{"n_experts": 12, "moe_layers": [1, 2, 3, 4, 5, 6, 7, 8, 9, 10, 11, 12, 13, 14, 15, 16], "router_score": "softmax", "balance_bias": false, "init": "uniform", "init_std_o": 0.00545, "init_std_up": 0.0389, "decay_shape": "linear", "steps": 6769}
Below are experts of layer 12 (counted from 0) of a mixture-of-experts language model. Rows are named router (the router's row for the expert), gate (a neuron's input weights, with its number), up (a neuron's input weights, with its number), down (a neuron's output weights, with its number) and show model dimensions 0-255. Each number is 128 + 32 x the weight over its row's rms, rounded and kept within 0 to 255. Numbers have three digits each.
After each expert's rows: a language model's description of what the expert responds to. This comes from a sample of Wikipedia text that the model never trained on.

# expert 10
router:101092088166092090151164175153120096136163088107093155162147150097097096131102099098103134123143092085096157106090170099103096092156081168096110104097090097085127167101080165104163158092127109159112173073091080173164143090098128139172149157153090135104109071122157168173157096151086150088119095113162082130174087110149144092092078159153096172154102168172164093101159161095154144160090159112160110114144109162133149181158154088152081090163157091092081120179089111137122165095112097155114096173171084086158092078157092164172090099096084174104119104156083102093100162159103084162157175098109102106089166091089084129133142121148153160088110169157169107090085156094097158172139165136088105104171171098093092144142087156143098155151154169162101155167103165137152137105175158
gate1:117161122127133106130155145153138122122078087110068136102194122116172179064185134149110129121133153118128145088147065189129118111090179052075145123165170153087104110124100136155153141132091142140093101131083130098067203094157126109108168053144129123123089128110167178130101102119176186045171161143092134115096123187095156078128093137131097110108111147103115120175140115144133132116153143127135131116143133142184140141225078190103180133155091098103075114135139165113183143144175174057097075162114091145101091158123141112133123144107159082128135083169108085176078091120179183096126123194125071156091143089135130073119068156123128080184130114116116124135152142144141145132102111088140146075081114151149133095116174137112107117113090090174123158081105162151160152150149152
up1:095089126137132122123136109141160164110166153124163097118056049131098128137075131114184132106098099106151138097173215062124084101134050181171138107070080087137125125137126151097133115133149100132128155104141121152132082140069105181148129168103129157118153160113066152118123146148096102197084095112195131113145169082148096158154186103150141125120158115124127199155061160130101151124149108157122090142126125116104169146047186095141126106118129136154141156066130063085077177104117121169150123136171118154111123093134150157139121168146078123191119131118122130123124141120070133168191168114117197106160094196161131167086169135153148127106102201132132147122093067110105083101142161111105149132165142099090105153100075155133094156155150140132106144170090109140153121085042093
down1:104138159146158167100092106127174119119119171131112132202078137114068133190100155131131127137109135082147166147166103149097173128142095146182106137152148141147156079111131118138102111096127112088077148132147148102085103156128086120140124121092208165165129166123112128138162158183117145137187134142076122141131115143142175194130213128131133163140073098065144054131126116124230108118141136158077144147078063154131115146125115076145114120141200087176155144106131140174132115118115063120199149083121112175103172144101157141081092090195145111124045124110171108128111067120173134120131095073089142113139102149147167184166128135089161185134169161131139156130159134097226140122104104103144096083171165136140122137108103135090191161130183144110139153161112081122155125143138118
It responds to: Adjectives of nationality or civic type, such as British, Indian, Soviet, Civil, United, often opening short biographical descriptions.

# expert 6
router:107093089169105085167154159151131162161148082083102159124143174096099094154118096098079110121162108085106173114077155082090107103160093171098091103098104088100125175175105160101158177100119114168112155090081097171173126091084096156159133152161102149102097111145170160159166082167099164100109089111166089168176101114161163128082103160165095175148106174159163093093144156092165148160090164104102132144180123160157160154163175086150086089157132102092097130155104134165103162108105118171128084171156102085137087120150095165154100103107093159099125097144097093091092177131087084152154168085134102107103175083082090104126145166149170169101119144171159089084101133107085164156129140131129079092157160087086096177147115156143108165158171159157081172167099164165151162079156157
gate1:063101129099095125108086060115117112140135075147160153135069109162178134101099099083176140177098135095118118151099178141144125148148118156143109191124082074143120133058116126186126079131132136166116100092164131114093105169115122149140122125116121115118101134091038111183108114131189195066131080145129135170099155138160094134052091112122113107130088056143147149132137180101129177166072129051129113068163136137161140151120132115080125174128153075186160125108134131129119114144064124117124092166083111155165133125208078137149094147111112160120146186157124094090148102141159184173103088101131171066140142196095106149109100080126060118159175069100116114148137146139047125146125104070119120168159140148102122177112112164112155095131071124120140112141102138107139156114123082
up1:138142111109104129160211174130120127106160084128057177138156130113105188140115118142167161190089057141101127072144169131118134225126183100108144101138153162157197091124172138153078147144124153158153161129127095112158128176084064086142114185148151116082109176142169135107141161135103129069172170132112190119143085152126106138121136151135139086110115147092118118123118133164049139169190144156131094144141145063168103136127142169149135165135118078163118143124094090145104181108140161152121113132132145077136106084088140172130136086093079086038187099134126160153106131143121145113084139125137146082163108136126166125071094114135174170094111148157086130085166154103100116150106097103123148138168070155098164106129119068090094150118139116186154047122139085137161124063092099
down1:181182142169116071091200066135093147123099125154116148076091118152098149108128127152157112134134164118189116140167112127132120136216094128138118142118114083056131122086135119134146115108089165110106118087044163148111107138147173196156153110135179096191106166052118021132123117155132111158166179135173062124145068108144096114157133115064205125148145146143075149116100126094139107135116220142164126162131194151156095147116137098129139152140167154145121129154162145155161145117152149109113097166108075152112116158118112163120086180097165120120109086139126096154120138107066201149128135110151118104132100121129139160116141137171086124118194092114136148146127180104128183087125124138095162124141130094095116149133112158118175115074066083126184134164121175191108131072114099
It responds to: Commas, periods, closing parentheses and table pipes ending a phrase or cell, as in "present, and", "Danzig)", "44 | 5".

# expert 9
router:107101098158086080174157169161093155146130100091086172143139162112088088153106088094105088119127092094112165110085156085096092097148093160080106089093083085085114171151116151087163158103149079143129170109135115156167134083081116162149165155155091169092087108161166169153150086162095156090110087142149101156169098153161157100106094160163100170151124151170166097094162156085173164162091158090112154151150077170132150160175148108164095092162171098089092136148082126153143167080106088148159088172149091088146082105166105155160106082095088186105127087157093098093099166166084095158168161084095118088103153091104102124123123154166170160100101154174162085106097127089101144156144122158117100095146166103100082169149106150153102143175175160167087157168105141154174131082156145
gate1:137173120172111206198093143119080108121205099154161139129100197140070153072097151176201130145115160181128165162096164112159150071119128111150154121133165088101129140137106120127131138071165140104122135126155120116105110180097154138125162087216102140098133099126102104165179107151185119117119135054117153088062119114096143125181137143103108174098134162098117153160177164176137121127117157139048074102185139157135118073161196102124079135119202091100160139151141099116149139171125073100125118080080113090138146114195115132103110063126130176122174119129101155151164077168132125107155147126175184098101142107073097143120137120093109125139157177101127117146125137139159083159108188111118123130163110118134115141117172144151141176167105110154151171120120177109094085171070096
up1:062120114128185070116161149160074206187099159147127148174143139189128135123135154108102108132122165201106139112115120184090141157192107114086117108167207127185096180187111188167122123115130081127175153166122102055092080152121145156120107147082103074132121088147088115108120116126153108144146109116145131162154092155058171176109142123087117128094168138090091109127125099142151110183141133090058101086138110140127101122102177119164121143111115151160119067098167174098080115104101142138108122090075159116201147096157136091044116112154143150154107174127117120054120105143141146098132106147171169121122096073150086162143148104111125077153139144115095155166062146161159122194085125097155112191133169143137138122101147145158142116108112124119112171171128140098133064164118086
down1:159116120117080055133109158144056101096173146108057099117106100173086138157104123176131103154088094165138075137113131105116107132115106125103105160129133103134128082012120071176163109070136159206133182153163130116077116102143203111129151101143136114143060107170105188114071121168136125156100186078093160138101151134160105137103064094141126150151134128115152117150137122162128143127120084110127108121088025130105137113138113126138116093111201117096140125117097104128178109105142123158128099147117153111132177126103101160080116143119166081115129136097129182153144128109114149168152122161105112145087080174076147143148070101108143162129113181119153147089170076062105125134137080099125155101100109139145134177104151108089173151165125109121100050088116109165110113206063179
It responds to: Bare spaces, opening parentheses and quotes right before a number or name, such as "(Japanese: ", "| 93", "(1828", Steve.

# expert 3
router:087097093157092083151157175157128119157083108106084156153173152100106079148127092099089080098135086077100165139091170104090093110157088155096094082112090095102082158099088159101158161093122077178133150084139093155159103094100125173160145164169091164097104125139175176150164092163100168090092092110151083146165111154160169096103120176156095169138092161157164083084151134085160155161087170104147128160104099150161148170171163108143085088172150088086111122178084144146138173104099098155136114160173098095132094098158103173154089085096103158103126102152090104090092168137092080158162170101105100089097159088102087103111147141126149164094094157163175090085097122100083160151159150146110104093158154089099089150131110158158105178159168168166108159154108160168166159097159151
gate1:142108153086169149177138078082166107082081094148169136179116165151157158107149163149034190138114071126090075136122109150120063086153139087150107105121119072105091125117199109096090118141100136116144191142121128125168170133092153132153167081110174141090094115135085180129071111125106157101150101101098167139139138152101126048085132109153176134101171136148122096123155180095166162055117175107101113158118104118086145107181123143093104132100111102129172191130161137105140160112101108113139073145154128144096152195154126155100166088164174157128146113120121117147141130102089135210138137175151128169147129144138159105135114088186112142169097106144169125105048144128141125137146076154152159148105172108130140068114076088157153097109136080037120085111067099155177162124118126
up1:100153088186120115094047188158077117110139086061070165143154117126141090143105092066140096071130150071147126148132118137179211176114072086106120130097165141167141070116110112105182141097158150069104128115136107143087099118128072095091155142112088170133099083128084134140111144133166124116102158138178103151208130131114124170147128121116074099136082090146129134117092069130121138148164077172120149162139104131121134142182136140114157105096165152106140107116133161161138125128153142124114130076145080154176089091115179158176083163140110108162123182118191157134088131138105110096111115139105148137135139095150046127124155100108153122112137139165091067152162078092107113173170149144145098133123081107115133141151158145089185160173131117211190143151144189073062080122065135
down1:060158139108114074161205074094083098112116080123074128176138134176032159135142163159125126125135103111145127121135142166086163122135114078109126135163080091100145105146172148126039138118120081176096161106137119111169184119113176156107169069113131122091086127116115132138110135121072164166128102076089142084119080139116075127136114182107182089120124109138108160082163146123144126137165154146116084114143151120128224108092126113127116127118175105104111114233124159096109126099104222089108113139143143097139091137123113134180139156077116145171148099150107146149159087140168122115117154132182123101200116120166128105124118136075111119084143079167186138116115153171155134147141118123071176154109169173171148060164071184105117110093126133127150131130079120135134144130056101
It responds to: Country and place names after "Location within", plus auxiliaries has, had, is and units like mi, ft before punctuation.

# expert 7
router:103101092157100085172168169144154125153133093096100158116167156101095093156102111096089092148140101082105161140105173086085086101170099162087087088100085094107091157128094175104172171096120102174127157105083088155170119098086088173153155171160097163084090112145164164151167103167083157107121100116173100167158102106174151115092109176151089163145081152159164101085157145099166150164100157089143140114164112151161147164165149110142089086159162099089101119150096124131147169099102097169124091156154098083134086085147085173162081099097111148094081080153086091084101151144093091153157165086126102094105164100086098080101168133144164160090124156157162087087082125091089153162153156163115095105143155082108096151126119172132087160166151155163102172152130168176174163080160165
gate1:124128083083090173099202049104170132112129110128141073126084083146144151157099182168151149127116137091178173094101126146075107124117137081174100094069133161169105129200136144114077175106089140118161157092102154122105229151142061115129085171107130105147127130099187070161114183140141125160138131113113154130104103120101106118060190099116125082149151117137077186108112103091164125175140095149132081152141152114111168093096088119148109111150090123145133077162132113183037118091122146153143168199093154140087084137106156173134139171164158147152126065125157118175100118106147168155175081137107148093070120106134152112104095084173135165091143129166095127111078103086138091113134095127087084177127099169100124107112103131115147146153098104155138162112115102128162156075163133
up1:122132122189084124167135127169116048130113129148105097121148164144185184151222163109115055142148076132135130103143160139113113143172082151116151174159098085093134142171131157117136149079133102127192137172163133136105099143157085129078138076097137116161116121113136141112110103120105088082140170206108220160150092131139109144139137154139073150151155158128113129133051073103164137145101141194139126111149103144171102093160105087139119120125136145108083129104099088082109129167111207169050088081121118108166128087106147039097152125079116116103129173116131134147138110119125151146142112135135150117205125116126144177186101142181105154095152175087122198074099132186136137175148112162185122140114176146162131150115113157144193068137129092136139148122146129176107188163125129
down1:137101174126105097094149108136078111146111138146068144119153183117149080090126139103154150113102172144116172110146158107107152102087132141083093180113137089110187121128121130090158132101159137128108113121052145149142230178118140136138101151127084138138148083102112100151217109137129143105139098126116140132164105192113126158101118142120029086132157110137134106105108131148161106095127146148113099149151083107110145142137109104091106130126141175169161131134143162128130154118088154058164078093122123089178104162154118184087143128120131083085187078112078064085122125075073123149148111066162177122146149183127179124176049106165117166116093098075198100140157102137098125140163149079124143135045215114095126108121164143047162128110120059168126089112121132117094092140129106
It responds to: First digits of numbers, durations and measurements, plus connectives like each, followed, could, and infobox field names like Area, Budget.

# expert 0
router:080096086149097100154169159165140094150097107090084167162147159097097089167132104085094108113164095110083163123115165092088102102174082139103089099091085097098108173114094149106169145081122093175119160093096084160169145097098096162172162157170092142093101101139171173171168081167104159098115101125167091177169089095151168093090089160165097150146091161153162095095160136082171156156092169085115119110147116162147134172151147073142093094156146095099103104158086132149141175107129122148126102166156093102134093099148100161161096101104084160090077082163089103097090167166101097180175161084124099094100169090089097086097156155147158164088109164144154088090101140093104138169160152138090086094154171091102091150122123157158113152156160153170101154153096160148151160095174169
gate1:118130120099168138109139134079131170126122152126111160130125139078151140144115115098124120159186142138122090110131101145124138095146188127049146158129120145136128128161077158113097105146135099153070110197132179125129145145089128145131151115094144139148182143224164114144087143157165127092112139197145168156105115125120132141109187109124167150183151128133203137105216117147131145136132067141120139070113176109129134117148171146109120151124088080131088119064089185159186110136118146140131153108119100117177029115101102138189159092151122140155143117224090082170123101114119106152123116090110135165136076163210121105098146110110114074086108131164156110165172189124125199134100195089113148124119116144143120231076109149158160121105140076111185064108072139113121152136135130
up1:116146157206104056125140149154104123086170168172160089157107184091136126123182126177127110096145170077114199142199132178146110123138150103143115125127093071168119115140161138142127136144099116118157128095133101116178128116074136114110143137128129153138154114104170140153084134180138138147113091153089163102095121144102192113131147127090126067095124124116101122166092073076052093148086131126172166147120120145075098125105142133152123149121069068121156155202179062104063135083144084151180119147202139124137130131127151073185145137116141146153162112098154092134100137167101154123112141101082149119110175083138129132156152126140097181177117184133107100056134092100099198079112021154186095105146139149101107128149115131121118180132078102113081097127156153140056155139125125
down1:139114124077133133075193116136041185184159130077108171186090168134123132105136159198157133123083129152139148100167116118156086155115147103121072126098122142126142162122140192128131125116111121076111148083145088162148166101135130148160163126134079117040165101101121112133175139207140131121157158102147105128101097160172117096137120086156135170129107147097199089127100140140147154098144110124052161043138121126156130049157082061092137138118182169147102075123122042103178172156081101149166134157119140109138080161085154088133108131100139096125111140092057087115104165147111108097139171116099107133128115142159124152156122146144092163117167143112113129147100166187135102157157143184131145110186157122142175137095159183150144124200168119157135083119141188177099151155138134
It responds to: Individual digits in the middle or end of years, dates, codes and statistics, such as 19'8'2, 2'0'23, HLA-B2'7'.